Weights of a small mixture-of-experts language model, trained from scratch on English Wikipedia.
Size: 8 layers, vocabulary 16384, 36.7M parameters.
Below are experts of layer 5 (counted from 0) of a mixture-of-experts language model. Rows are named router (the router's row for the expert), up (a neuron's input weights, with its number) and show model dimensions 0-191. Each number is 128 + 32 x the weight over its row's rms, rounded and kept within 0 to 255. Numbers have three digits each.
After each expert's rows: "comes after" lists some tokens at least twice as common just before its tokens as in all text. This comes from a sample of Wikipedia text that the model never trained on. Tokens count by the router's weight.

# expert 182
router:142158193122159100127110098138140165070130171143080151123097118134115111178113199142113091078107106127118108098108145111112092075101131109089142145082108096101095129175178140185180152099090122165111132134126120101108162169102081114132062119187115140123134170133132136091155143116082124141122100158137072128119107071144188094171117100106136082089142110166170135185090093092159118164125120167144139150106126167157135161107122040109104067054114122109101113203114138170155157094182089092160133136117069170094181086098111136146113135128171087113158187118081084100074112150151122183
up0:143156129079141089157130150052144084177126143165124153143112181146164130118124097121106124144133171089121081169126148154123091115051124163156129088160102112142146095118137080176168142112136130147129173200132125084138166126149140164090146172146200153150130095147092140107140028118135097087095107128163147161156160123159137116146103110130180150086122110132112112112098157114098165150109141054124152151120074198125181107130102107168108100098132156101099086159190086109120133127049127129156129113146114185108138183136132080201076092120090110127094173147168070169166116084133091196
comes after: "\n", "|", ".", " =", "===", "=="

# expert 35
router:172117195157168126130102136114150110162214130157137168151127072105128167145109091119131154098154121114091177124122157126116173132099145111117107110100065120151152117114152188132109107142153144088103117169113135114138115106113135113167167100123115092144138068138107167120078148149166111146121109085102089135055143130097181108033186226122149118154113105077113122087199070126105164109133139147132138147105104172164145146025087126165183143060146140133110081071093133119127110146117155186140074128156089150156132146132093136165138122106157160081094135134085115069096154185149137147
up0:148191110073122091181119109054119128143138129151144121162107175141199113121136116150104125130142126082146097147108145174113098136086114133163147108152107120142147106096120087199159161108147167126089124174099119074143133089131126198112143163116225146153099070126105126129140051122145117093088120140141123168138158152150136130115126072120188148080100112135110132102106155111122180109113114080118149193165081143114158119092111115153133053091093131113114069164152067099104160139083157138139123124156120195104135210141150089193105159142079146133075173103124098169149134095117052174
comes after: ",", " and", "s,", "e,", "),", "es,"

# expert 112
router:144121142190118141112103127105137146120104163053105162087136129109199075085127166157123147131075102136153169138088128128124112126203157098107141170095086131083139103161159129137171113130110126103129106119092178100090072091113077075091067078157103198142198101114208077082129132104177140091141098085128100168125139112130150095100129150131117097161100135120177136136135141115171094136175193133113103060136091137147133177120126135170143110110105083144109053140061127161132127084192094135163111126114130106082150126152115130109090145184216144117133151113114140103098130130155199123
up0:127148127116141088179109156043123112157134171146148174170109163115187132124125090127121111135122148108068108132157133166132107113082125117131110115178122106160166107161118077160121145142158123172110164175108124046156155101155128167110160148144173171084126083166106151138121060136168074088087132118164179158127124134140112128126121096133174168069109110131120097096123133122114189104100154061129150133144114150151153090125114149145141096107102199153140072136148070071138130118071099135141110092163115175123149222118135095192081151108132130106086198126125101169179118057117072199
comes after: "\n", "|", ".", "-", "s.", " "

# expert 46
router:179122083134141145073202103076101136151114150152158141114161131098151166092178122097148117147111135084084084116149163174155175144126146138183137119130151132121156134129161120149092135145125161134091124140152097121187100135166080117152148140112198096123093140100144119175050146193145118120136186110193082106170175125102108160163136166126143190082149117092122144158116183104130164058157142113115078149103120123184109122127156185135158147197066107170156096161130071099104129111114140119073139103103118145169084145131117092126147179095095093106143058149154070174132085095159082074
up0:156129088092169086153150121076150125171124109131140151161088189144161142165125100140107132135132140077100058114105180149130126104083169157171135084167118126157140114114076074162149165119146143155110161174121132064124162106130143172101148133151181132142102098165127172134112076115123090056082127136173122172174163131128080101128092082128158123121117146129090094137087134112103181092127105093134142126164098206125152110134130132176130071100105163124127061180187069070068137166112151127109140134140151175082148201135158068179120122173084141137100173170136086156126112105167104194
comes after: " the", " of", " and", "-", "=", " The"

# expert 6
router:165102108112054066113105123133179090109113141121134153104139122158150142140130104152101095095080172155098125180123158170050124141108132147159110120100069115144074125140126114133128111068087137126142118128131121117132104138138124082128150108216187091152176094153134152206110135112125102086173115144150191104161097107064176122130103136120119147175149083139181073131114185119107098138070146143142162063104158100168141120149106179106110151105255137147095137079140136151134048136151123126120152204112144127117153101166154139123121139151160140123127122182073133137159120078089140181
up0:167141116081136078172147143070136103167110119127171122167107177161181129143126077143097126175152136127115102131127152122061121126099118156162116098167096106145140103124132072163156185115136155153103146171136129084148157125148115178088129125129201158117137089153105158132126010121135101090087102137147113169174142137150144127148113086104180147085110102100120088093087176146120199107126163079109146152110077208119178100134096131136131102120119179106126066148132089085105094105103127140151157125160129186117114211167158064185097112153108134146088167157117097168168131100127079189
comes after: "\n", " |", "-", " He", "″N", " Ward"

# expert 164
router:112105085121142092105243159061135128181111112119103087092173114147193150092204158134113142119153136098148060136125105166156141127127176144144147120119132111120128089108115135136121105113139147096130121132163098129191128158122099133130140146124139082099094111107133140165122141105146134116086236099194102086174157126110122192169142128130096146116149146086123130176112170091139113112130133143084086122087135113167139111124141107151130153194118097123134132155095086099144171113167214112138148154046127120120084174119127085150100223106140097089176078160098098168112125113192065142
up0:154158099085140100159101161049125123162151159120148107174106159141184142129138066153105117159122152152082116140119094150127109109104121155153132120162072113158130151141091052160112193121161139180096128171134104137155148075148146149069154140139189160130091059168078155124157039126141079126091127100159136133180148133141115129117134114144202173120114153137083118072132165109133195086106132104114148137120093192116174090147105139161183102126077178127124070108140125073111096108107134143155106113142143168129140189141122080196102165138118152088081202128160100155121110090124078162
comes after: " the", " The", " of", " a", "'s", "The"

# expert 13
router:142146094164160095089140130156079143069149124111106062110148186167124090090137149121141113140136129141136099152113142134200134136108149118176107151140139165105101108124103163113149116127132086121091131112158112168105120112099084143121128165149142131174102104124113135161106120107154059091133124086138137094129175123114142144103161172124169145164132164128115017087134168147147084056128171089153099142118076066124130151112091159117066089076133101134183185227107123100119157223123104126115124149107120143125096170085109072133114122075151196148190145121121128060180063138101106153
up0:167147084082132093161110122070146139128140097112107114142138182152178122118126085169121103140117123137141078150113194186164134137102099159181110085174112132139154090122135103162159124116119110147100128162126072127176178128142115172113176157135187154129071081145090083095108081129162052109059115098178134120178168129154134106133166125120189158092127126125109089132164143106118124114136137037152154157140133163145161092107115151128097081079094163113171068151138090105085112137108138151125107128134110183122170212112140133186178142134048127096068169129121096123135108074178092176
comes after: "\n", " on", "|", " H", " is", " On"

# expert 39
router:112129160128091109146153114126167209134153170126181156178123109159098120133126131103149142167169156160172147094146084159174119116185090157152141050115123119086137143108157157149128161157152184089041109106145134167103127130084112127119115062101154100124106140150067088143074147114119106149190145112088180173091105096165146095075181088101151159122141159110087151124118135143116181138115108121154148189104118129118138134046118141149130113082185079146170049108104154174096143123105129129205180132165100116142140186148127143116157099107091182098132088181156129158136089176102154139
up0:167150128105172090186112131063114138165142129171116131159091172153157139169132052160112109141121139100100081143093141149095107111063106113178127102167103123146146105135069106167122163113132158206122168168122106052136185142131111197079184122106175159163120093146083155135095055118123121113098128119142131174134136152180155124128095083119153156097133130148119126121081128114072192119131155066131135137146068190118169103126092115135129097123116133073098077167150094101114126101078169129124154126148096191102126203141116074177093126152105134111115194123099098150146126117146089196
comes after: " |", ",", ":", ";", "s,", "s:"

# expert 20
router:062159162140167127157145102160112149103109114173150115157079141159115153197115121116136117146178105133128140131110108109132157078115157060102093136110108151098087108144126151175179133075129158161116135126134074095048170152120149130106134102181121138155187110123136117092106112108135130088126151066111142154138073200089181089096092077097173132115154147107146119161138147130109142155156154142148113168100212152127142156183149124145081124151098138188181109088062134153072084196179152105098128132133136118100105070113151118122080056173188107120125113074094086160103069103154143151
up0:154167145090155104146144139122115128142172184175155112150090176191176131166140046143103104126119172118115105150109130171135092145062127164188144098166126130159104048130103115159158130107114113145137146157119141085163173149137120192114141174128187131156143120168087122128133036121144101112151123125127164176166124125118131121170112098150165153077112158153103148110084133135090179115090164057135136132124105148110197087135104124144117123108143129084113071173152057086109131118077109150152138114128107151108164204126152122159084109168103141104102201140127066182186144081145086185
comes after: "\n", ".", "-", "|", " =", "s."

# expert 69
router:165124122164175129099097101101162097110140119145126118158091097126181113113084098148163090101136100116128088125090103108176111139117170143069190195145075135058143161196137175163076131101151158098195186162082101119172100160093240100107083115176121073150179141124097113147157118109122184146166113140107121145118115120163112130127192084108171178131114132134118144110075095114172159099126152095119125216140160179122145092155124106148131135171138174149133186156159105154135117174100143127165139113151158134085093109082117098098144133155137122186117162107132174124100118182131094098
up0:135133111108162102168140131076138120184142118141114117170127174142181132160118084159109130123161153086101065117107121126115116125102138143123141135170098131139137101119054086176120163122133151145115146183136127067140132110156136194086145119104180171126080114121100143155163034131134111081081122124138132167146146106124113102120108088148193156044113143132089126106098159085096210140143149052122141164141058210130164100112123116157152058124120187133122086145158080130108154143092139135145142132148132188102142200153130088160093132150099116136071189124173088203133136138144086168
comes after: ".", "\n", ",", "s.", "===", "=="

# expert 75
router:157156107174189076131140080149078105129145060151170091112117110104135137125072090104112093137062124109153130158134118150143119109098110100114119083090135045105087167170153120139125114117160129130065145087098073121139188101095086124135119098165139113079115150184157080099106153131125133184116170128145086106109119149069156102122142163126145112116132074102130157146173133101178127061134098164103141108136078149207107164119092107152128148153146107139140165135113146120117147109144086128070078070140181129078103049186094190112169165125095097115107143160205160115146124180169161109
up0:162156110106165102171123148080122118152136119111137119183095154152144125119122090130099114144147136105121071115122140152153121101097116137173121110188121115152101108144112074147152132128114154151121129177139128093151193108163135153111136132123181161145096074135099138141110031128165113070081113106148139181129167135136146099141100070118185161088144108108095113124106152122107219121115139050128128150116075197141159118122098123172129088090095178106129069178149062065088078093097124134123126131174111151097144221147136064146127120140104133149088184191130076165120102105176126208
comes after: " in", " of", " the", " on", " at", " from"

# expert 172
router:201169122157141151171084105123135128098128149192169116127121139152082140059210110054104170191125143106121165148117134153174120128094179141100132122151117120127094173104116120157070181151054058177143103134168141124167124134112178125097123162164129093141138098129111139200115114107146128172142147144070160145098101169107132153103125118138125127075139112127069170119161094152116127169155131171173148133143091093093147128077124129113175083175134171088100114122177063097138086123072113132114126068152166173095138145135204139107109168099156061135091140114151073151166139103150144143
up0:166173093111145088177117130062142121119139132105138096156100160175141144131111059168114139149157134105138068179128149124103124078064131143167147130174117121149147083159090078187164176120153147166093140192107113066152162111215122152099164133125158144128096084128069127128125064136156110085077125109141135178136132143134128100120097089153193152085141127111081123126098148083139177103131102065136141153159097171129177110126114137158145078113108174128135068171146056090086098098091124139161147089164132173104126194155122114157118162136093132108099182145152072162133123095164093183
comes after: " |", "|", "-", ",", " was", " is"

# expert 8
router:142093114122117158155079090171135138095180148135102104061178124155174141139150177104187147179146148137152101146158076130149190113072122141232155109160098143132132103136167078114117144135138181129155157121109099198155155168205119062105142124074131121089150117103092134160154148159119164183151175139172154073132123144121144121179120110088164145123185103153147143085131136106089157130087112134024077207132127169097095125098128150127151169160148109170123103099135129108155142075139136147113148148174206126105130136128088092094134136113110158099123160167144109145170111136125126066
up0:127158127071148098190142139064124161174129167130085124159127143145188141147121078162103120164113141099105086097102113172115143124043109115159135146150101129147115079157119089176137146133142127135121157200099117078158189146133116164067176123120172166153123106149112139147102055127150117086067105127128104172170128120118093111128114109143143159098131130147125125096106175123121192120110122073092172188172078138133170118146102114144123090105108152130105130143151099081141152115064137140188124132171127194106147214093138126187084135168103096093101185126133060151177143059150089175
comes after: " |", "\n", " ", " P", ".8", "°N"

# expert 117
router:145123088076186111034114172121139135117153125150126121151174088146106153154197152145131096057118225127109097065096116164106131166107118134127145118067114125177110127151129133156043162157114150089119109152142214166145164124076137134110134110118081135124116147108135128127124065136090174093132133172147116142097126133142095166158094092162083118106109139152094117172105163095126157097106195179152141135116146137104132145168192124111102095137132218114121110124110135140128138095163185077131188103125131085086091131119157121118129107113117201127145111188099062119133180128184122165
up0:159128087080152093157149081044148122147129137105122152167132201149146106168101115176122141143130134103085071124145153161081108118097136153163109117187127101153138092130088091150117139114137140138115166170119120105133172097151131161083167139137159142130105117150076172117137051138159094045140102115135083192133141122169109111113086101100180155083123159079129067128099134089111189122109131068120162115157110214148152099138138112149107102101110181118105065164124071108134110134097150131103147073110150185135122228145163067139112124151099122098122163131137102180119127072147109199
comes after: " the", " his", "′", "'s", " and", " a"

# expert 24
router:098152122104097128117162098115135143102121190102207152138112102145073076059153169143188098156114133156129133066110153099182100113154170090142118102096120092058081091101209117129156170144146152143102111129159152160090100134178176082111093140158172163149084124164104103127098137123057177142137089139125136111137124167122088151210098100158107099130103168121134088092125108112136171137153119124125111110146132105124127111184101152156132061101133157092153126128137114128121111103170172049069134099089131101172149082111188123154152100116037182102106137138137140124127131071145065095
up0:163112107091154053180143124055146092130130150140160136167156167128154137120135088138106130106139144099100100147096198133119127138081110155180126100189094108150146134110105061167153199094165175126124149173113114107153138097154164169100107145144176197149059101151105174148101050131118098090053100124165104168143132100166105171148120106132176144099155089125088122097115166146151183105141122073148126119127101183152143072146126133132143079097111179149113104096148064124078135125105160134114105102128131161096154182129169071173105183128098115125083178147131123168122124057121082151
comes after: " |", "\n", " has", " had", " was", " have"

# expert 149
router:157094140126159134145133127182164026118115104094150122110084154131127117138129106097189136136158130128098162199115152131153110162160123112089106143130099165103135087134157089138214156113058159140138161141120124036126188167134143091069102117166164098197179081140142116108152117095104117137151093099145108111146191128144157027089128099118139110143127157105133064054131136163122110117167123155096149122193131171090200141140052141172091107101162186114111142124130135119158114107154097168117145135101157135126159136143182107184104140136140084106108152097133147120197105133151136130
up0:161127111100153083138133144070140071184141135149159142139122188166171138135115102117104115134137114116120109123119171113095109127058117177152099096168115119161137073135137056155094178111120132144125138178130119095148159122150140175088134142143189173121123089143088154138119045121140094080084109107158111158148160119161128112160100091123202174077128109109107095122090160120100189095100168088126159149116069199119176111123119120158112076094125162111110062172180098072113115095102109171150147126133129172122145187116153090168070116100104083114083179144135075161131112057146112198
comes after: "\n", ".", "s.", " is", "-", " was"

# expert 143
router:081123080158172134162138115159093139111128165084107142137110072131079095156182111134128126128080164148147130109147088147134117133119153099157173137156206161103134163128112176134079172173123140109135120124151151128168073115136149080113102129147113113126164130047096099162087168147116055120152189098129091177128144130087076079123070071212211121132135075130166121126137190154153156077127146110122092144131144099123118131124158168170112094163131173150125111104126029122176084153112125142059130099112144179130119152178169130143118149116160117112147154187110075105143067116169141128
up0:164163084098136096169143132069124153141138142114152107144107159156178142136109059160108122158175137097113066156132168148118124118076158142144129119191131117135169089155097072178135160123118144167129146167125108065160174135168120139076108128138160130138116086104094120132108056144159088076068120098160124193130148133152131096158117089159211176102106127139106134130109158128126178116122126078104141157152089199155181111126120138151129085103116189133128070191157083090098106123107105133122133102154123149092118202139134130160098146143071106108075194169148074172146117092175072194
comes after: "\n", " by", " and", " of", " in", " It"

# expert 140
router:097182067172153084090149150168166091140126179072181109122115067129099116015164122138128118134180180154140138141149109117093101134202175160154151150148113120121089219125148167099112109103149145113134165154099123115071067152104142100106133077151147145126152132143182123111144127089128166121081140163110161065167132075152099114128153154087135099146137146154152146173093116124167156067142119146112151134157121119151158120087087080147122175127161116153097119103140135163200105105102108140155115142172099143072141086135106184147146116162152150218111160165133154155173159156132182142
up0:179158082073136082174103125064133123141117125151146146177105155148168158135110090180115115142146156138132090127116133134148114101100149162192136123171090096161142117106117060175167183122125173145120124190108111063153201101147141146071149118095187148103081095145069140136133041119133141076092118120153109166141132154158118088115098096113140147094133181072124138124085173101103171109132120048119134150137082201114187108130128113102140106119119157108114076151120105131135117105084147142153138112125137169117150229151130110184125112185106130120090197147138086150154148084145109189
comes after: " |", "-", " –", " -", " one", " as"

# expert 142
router:090136109147147184099122097130118170174141127112053103108178135066108096055135143129140112160113167112091162106092133142112122116141075098109143156142104116118142121106153095153126184170138130103115194117154114140173079108053091131096169156127123109067133103168147191131137127138091091173132127175161108117180088085151105228162119146098128096206053110154142138120127148148108103140161150133088094129137121151173084181065186105148110147127086181166143077100134135117083128106093101140127112077061147112117112117120163162143139111162136194189137160091093140098179108114139118101
up0:143153087087173087163123117078100115153156104118176128147114177147134155167185100169093115146115123118131104159112139152114119134079141096169111102160107113139119065117119086121127143166135103170114142150085104081141182115156138155091152142150139154123092090134115152127140060140134115089116156121158105185165157128147157112134149100122168157099115187118052122099134174124111160105096130077112127121141096206107186048131126138133139115111049143106101093171157106130104116118088123140135104123099160176103167242128175070179095120141144057093098171132168113212143093087173107181
comes after: " |", " and", "-", " by", " with", " his"

# expert 177
router:150127118142090154082153141131115174139122142112119112152206124097146122135110155062094072134152159201196121146100104123137066135133160152135153112082116150083126137146140178135156131124134121083138129116126140099117159145083125159099127104156082103094134129104111138053057083086146148115103091157102146145099090095092197218119137110085139125173123094111167161167080117090191111176122100146088154140075150147109085139123129134140158206132175191098079139111125108110092148196112163139093098156157168067118188074112094167116125116144115155150173139144109151164173103129169090182
up0:160128123098145055181115124060139147136160117124146116165121185147143126138116088153108094152142163143103071116123141114117096097034102105132143098164116102120122097142085076159150182124133155158101153206106089086157172108153137181085168138122175184107109083153095154125130027124171101086100122113147118168139137129124137104171081120117157142066122119127100111105094168101126202108131144060113135126143090182133172092133120111133157091111122159112114082149134100137091086120074146119169112098129117169093140186143147118177101100130074147127082193138153098182148136094173099198
comes after: " |", " for", " by", "-", ":", " with"

# expert 93
router:117124167132091133138132147210155032091170134076085171113104139109157107176147091078109157117153152158157175180100121152139111080138162156120105123085117175070127169108155097091127143108132142153140159133138133057096209175079136123126130092121095145178122136147140107131120113136061172109157122137098133179127151130144130041077198090172078100176068147160119155083081114176121120133131118112147150100159123153093139126125099171148138077089148118110069118162172126120116127093136174107153131141129107123140150138093184181153142083088107121156057162155104151100146139158149176080
up0:118169161100180098175111132113139126130141146147165073185102165148165140169141082147102131146102156116123090151132135118088116078085104145198133112156098144139132093121094045188201166118123131145112147177108103083152187097148131153093160156139179148121122109163117177147132060122123121087068140114135119184157124140100114117140095112114175162115133113123106156106093188134126189119128183063100133167095092222095179087127112114154130083114121160113129108149144096137116140084075117139181139103134115206121145192128141121199106133134128106101106180146164104201146128106102086175
comes after: "\n", "-", "\"", ")", " ", " he"

# expert 42
router:068109151082081090135130052144161135142150113117131083128112149127157158121210146093142089139130155123062097071076088180145087143159111095188094081153129110154164151129067137111116117090179110157118135140135139136130179135117169092158142092154066132118168185125116130138078070115145113160135137090124112117087137114193215128173131148141150133073140121181187162093167173143137116152150090117103151100148145100132181142071127146128078129112159105158099095102121105170061188142102133114082142128110120153170067124125162104104149105127152151080179135207121175114156133171130130113
up0:187137100098144089186107106069138133173129157136154142163123165125164118137122075132108131151099137109079064131109123142124086094080122132150149085181116142154120111127103095187148131112143140140129143196145151126137166104143126179058120136152175153126124105136110161143111052133145098056083145126140119212134123110148120151108119122161158151108134117143070149089131171127061205140098153048097131170131097190129175110144103128141120080115116182096114084143161074116110149108093129143163121115157127178120154212191156103168123099166093130128098183155148072150169131100143062186
comes after: " |", " C", " 1", " 0", " c", " 4"

# expert 130
router:085164211183126073143117084111141157172113222143100117129128130130160084130131203164149124133102160139153157125143157104113085116163124107094137151078114099095058136141143140169192127112133119121104125086098141122136105109090110090099103215159096079160149124138117127132141147118165114142116073104163137157135104146149134100138101076107176100185138128183137138167092100102178145127116095152121117172122114144199155124100119081119098086145153091162110114186087078132110148190114173130159113103155074165107203120164091126137191085143157152142141162190170189118103097137147122183
up0:164163121071140096177128150044138115158157132155122122172100173146168142124135095160109119144126159124116056125125145173134097137093126161158109099163114107153169109129094094162142147121126127146127159198124127088156196124153147167098169182107180160139091102150073139125131038125155109103098105127145127143167166102161123136145120112138176168088122113130112127112171149130113171116101144045121146160103077196138180095121111129156130053102102129129133073158156093119112114123069147152156132116168108199112149227145137111207101110151099135127073174128129089171145135102154075193
comes after: "\n", "|", " in", " ==", "===", "=="

# expert 176
router:098144154110110069130131158137191092181097090062120128143140125142141063066130159165102109093121149180186081099089131172100097156181087185087155113113136188079092061087077112123149147138157144192116128200118183123122103135147155120115120123093118091093114132143137144100093088121121105074155124130126146144070032149125139116106131132120149099122140105127100084125098069127105068097146139204100165083122114129080108172091119087174121152058152121146142096109083105108104145090073180074092139158118147123123124166136162120165149106170136145148123109130108173123097161092133151100
up0:177158089105108087166092123075146110158123141176160128146111162125178123102118086134094107133114153118128085149168114165096147096079124150156122108166109092125146124106085099164140154149122115139107118217122147083131167128144156177097148131127213129124088089151110124124138055132162088068113099113181140172138150139187118100116117127122159142105145121107088109120116128095101239099105138080111144132149085150137170097107125134148132064103124156145131069144143082077059155073098140113135133088157114176117151200162126106178075145116081140110111181147119058165142151115135086222
comes after: " ", " |", " 0", " —", "/", " 1"

# expert 187
router:122124093153142121113124135138129115165088180201131110158087089088086121118096125121098126115140153072145124086077060092179105109166144136133161128071090090064162136139107150112140104075143134128155092092101141165126140126148130085125082099070148118148171146187145137071097174133090161175085126167107169105087122125131105162153095147105101082101119116170145185184109102115161143108093072129107128140062137118168112134141152096086096140133131095138139139104113159187157196092148097088164073205169132121095124093070077111106225156142160163148148154129062105089112148148105111128
up0:146156116094152097184141134038153096113125126125140109155106157194153137143129081168107123141142130109096085139143161143099115109069110096179139109176105108182176081122111062192159155113126121173125140183140135051142185105164127144100163143106182156115100091112092126145124049137180131069081120105127135175159162144128114079139110097162161153077122142125075119131116152116114137115118140059138149152134082180131174091107115135143134093093099194115134094145152125105111117105098138135153151086120135189112131216158136096172114141135092103117102175149146072196131124080127088204
comes after: "-", " |", "|", " of", "=", " at"

# expert 165
router:166107056120107099182181131018140157157134115106162166144126110176124153144116151145117151127182173137122086082108103130190169083219126115101122117151125143125169129084166128125134143137136140143129193224148123147135114139151117117141116132155125107113108180122096149130114167176051127104166147088161103143085113087147154130125130216097135102096115125172114154165075091119167166148133074192118089122142150110181121138102125128123143116110107076108127102142082136114169183137121143087113140107111124116146071118146149139134126114136107108092117102167092102123027054093169181146
up0:136161108092153098183128088054119130143132124116153152175114154136127138096118106159129169139140135080089087139137131156131098121075195112134150124126085133183094145168107096181137145128117147180140149163162104084142175072147115195080134137128168160182131085158111147140130030146181102089088119125175096194119158091139115103107136110116143155071095131122082086115110147112119173124126122062094109159143096184155138113088123104142139085088154161119116110181108082109130120129089147126148143087136139169113094223171139122160130142154075098106067188135131077173208112089151132166
comes after: " and", " the", " a", " an", ",", "=="

# expert 97
router:154071078169039054138177159195118134146107163149118135117127091116099071083096169128092107116120160113128158126056127077097092105159100150111151138132105085082129139185068174082107163077153087168166101137171112071118073137111096079107122109154137099139161108141149157086097134107127070121125065106145134109134121089161089142152097101139140095103084145121188113097076109104121152137136097169076117110132159116120147155170164138099200105137116133139116111187105141112116152102117095084150118129165135134124117091144111160098112085061136166139104197158118158127153121178051118168
up0:159144115090185093153088137064164124158128106115174131154132192154169144144118068147104113157139148124120093132124151105087105125095122130168127124179132115148139088128113086187127159117083108154103155185149132092154145124152129179091140153126191181103146089141097131166134036127152126066092109117163111190149138104127127121171106091115175160081124131128118093122068185148097169102096161044133156132109108209122170095121173128123115094110095188097135066168152099105098112117126094148149142131097149187117147195138151114177090136140080096123109179151130096177142105066148095190
comes after: "\n", ".", "==", " Candidate", "s.", " end"

# expert 10
router:143144123120181113100147127169100158096111121146116111111111153100102168121143122074173085162121105115101085071169078146166087149086128127132100074163131181105124110128177181084154165153160083175115158127127116127151136122060128158127132154151132154086185062115139185136121068156088134108109147134145105098135059142126111182130066118146117161176122101186144107150117064095154143149146123180164103157086090134147098097106060126075101126147123139201138089037095121107173098143111108092108104091186136158160105137141127160143121108060186104125112141152122138110161040086111153150
up0:144146089101143064179153133013116131133103118167148144144130168124141123117112093150109101135150160103118068108129153140106126128104099138153157107157121117143147106131097094192138136142125150139097160174141162088136167118146111166075200134127183161150117079162141126125137037130152094050081142112154146205148141109140100087126089089123165167079101114134131114131127185120120176161099143081116145154119083200163164071140104135148135110113122151139131073153168075083111120083089138123168148121135118168131165209146125127189125108138097142125077164160081076197131126082129097178
comes after: " |", "-", " by", " T", " was", " and"

# expert 41
router:172162119158117158191110145082160150185114139120109097124140106136145066166159081121093206100092114147141117135138154178107115172152161090103168107130178199157130104139149163072179120128188137092147195096118150146112138154081113147145118221120126143072151110124116132134144137139141126126155114080152133125146155129150143147087132078187157145144093132096141109099193133134099106084180073131166161120113083144136115125119130209149125064087098169145184106138177071101071124162109156165137092133120080102190117147205151140129146089109156088115120124088151116062125106135101103089
up0:167153142098148091179118119069128109150122149119163136147123170126180142146119102162133101117138161103081082140145131187106111099112138126162102116182125115150172084180117065170140165158155121167135137175097119029136162110153134147113149120113206161112123090139081148124097082126148092070092102118146136151142145133181120118116118090132179154049130124108129099102118171115087180114133124067101142146136097169140153100125126155127138083113087174152143049140144076070088127074086123114132132102152137169116165213128123078181088123125106147118091186109133102158154118064149089214
comes after: " |", " to", " a", ":", " and", ";"

# expert 138
router:120129152121071093066102148124140113129089127134100192152141109098091096139123085130110081180147219147143121145138172139083134127163077105090130161127134092126125128190151163170169135128126126165093119136118169149093147030142117171149150161179119160137052148168168083084141097137100150149060110106094137140103179174176110121105124181153155091115120112132168167133065112059116121205131100117102114128142131131099153156139106109100141192079109122088140127061131128113136119060137065152111124096151124109088121116149139106166117048169088168139095077169100134161131126126107174126
up0:174167102102144082164145124060133132144107149123182104162118153125161113144128071153102109133123153105101073131136142146087097082084127137209136130150113109117119113143121099167151142126126159176096111202128136083125197091159129144104142126150204152141133109153082134131119029124179094089084109131134108175154137173180109089093099128121181146104143154063099143102089147097106196094134150054121157115094101197138141121112104120144124115104099175075100076162146069108096097085069150128122149111150107161104144187157136073160127127143089129122126168136132081155148117098141109214
comes after: " the", " in", " and", "|", " The", "j"

# expert 21
router:124191094186189104122100152126181143148093181151095118143081126106139105108061121107129066142145166144114136136063093130107086101130112125120150174112136165088136149137107148093100118085170096085179150070116154179126139097123146090158086103178118112102119156175186117094126126067076111146103107162132128129138116122121088174129102096072108042101077127181179103157110152084157173141129091178089179061088100084105099160097143083110095133132131106124108102138138147127144128110091126072165076102166134114072158139082093107113149127101164133164156156175058163100108167133168142113
up0:147143101094175102171131126039150096148118123145162128161122153155137140142131092148124162128126146104105080148114157168104105089069119107167142135174107121155112063129133073157159130121148159155114121170103128062134181102173144163117147155107182155101100103152096169148101033132168127069094139100169115176158131142128110119130094111114182163099148151112089101102107161124104199120124115048107159130120085204125155088131105107158132085102105184114106101142148107115112128127102116122144142098121148202130146208132160086181105101162081122136095192152168063175140135080155071178
comes after: " to", " and", "-", " by", " on", "|"

# expert 155
router:099073118124133101127147147137177171109131101045100110174133098103128096142093213133063074085149143132173127128101118103111072145108150158095125131092145125096104154170127137113157105132149082103129122104102148138085136099062183086160140143175115118106157142179144161105176137073071148097076125173115101178062104127115166163143123076119098081101078101137196158199095144057166091135099132175134160114153139098121115140153132121134108133115139088113128122097112103125146180120159154094146114150169136091145078112072112118096147120166110148124117243155069111104111136186114132154
up0:155133128125146069164127113085148182156145153105131139186128177158130087127121082137102134142160128110083078126144186152095133104056158180160099090170111128143113152145109120139119124128164109188125167154119104123152137095131116174087127153140161091122101105160119138133150060128143074052098111086122135167114143143168091145071107151144196148086082114137129090124078125088107201092118179082094121164161116174139163100138077137168128123104112210160108089159126058085098123124121165137135124128132138147155144199146145078159099097130095091067097202132100107154159105129186086187
comes after: " the", " The", "The", " by", " \"The", "'s"

# expert 168
router:103077164166143108118188177176206128104131113075110171138122135101109121148164106098103156129204127120117143171122091170222121107110143121113057116104093157108162141150188106073122081110117135174120108123147171147149136135084158158151110121111102143158136148104166146068120082094068156097166069115111115138161120136137216052099113096139118134125124116096119089068126141088104110094160105130141167155126103178174118167106095110111116113078180164153150038140099107099138145059133119086107132137200131158152097110097098130136139100101145087109153141124134179072131149132141155168
up0:144170135099148120194119108043113129114112122120115140166130164145173141135123067195132120115125169096131039124121164169124093097070141107155153153161122120158143103133096084187176166130158127159090131168077124066154165123161132152082139135120201147130109104162108120127142034122147131066073133138158111174141141136158113090134104084115149157077137121121093138102091178118065180109146094078104165153132118162126154102127134106119126085102142171107101057160163071126089120107088144135145135103162094182115129189107121088182099119160086134097070165153159114159151145090165092158
comes after: " |", "\n", ")", " in", "|", "\""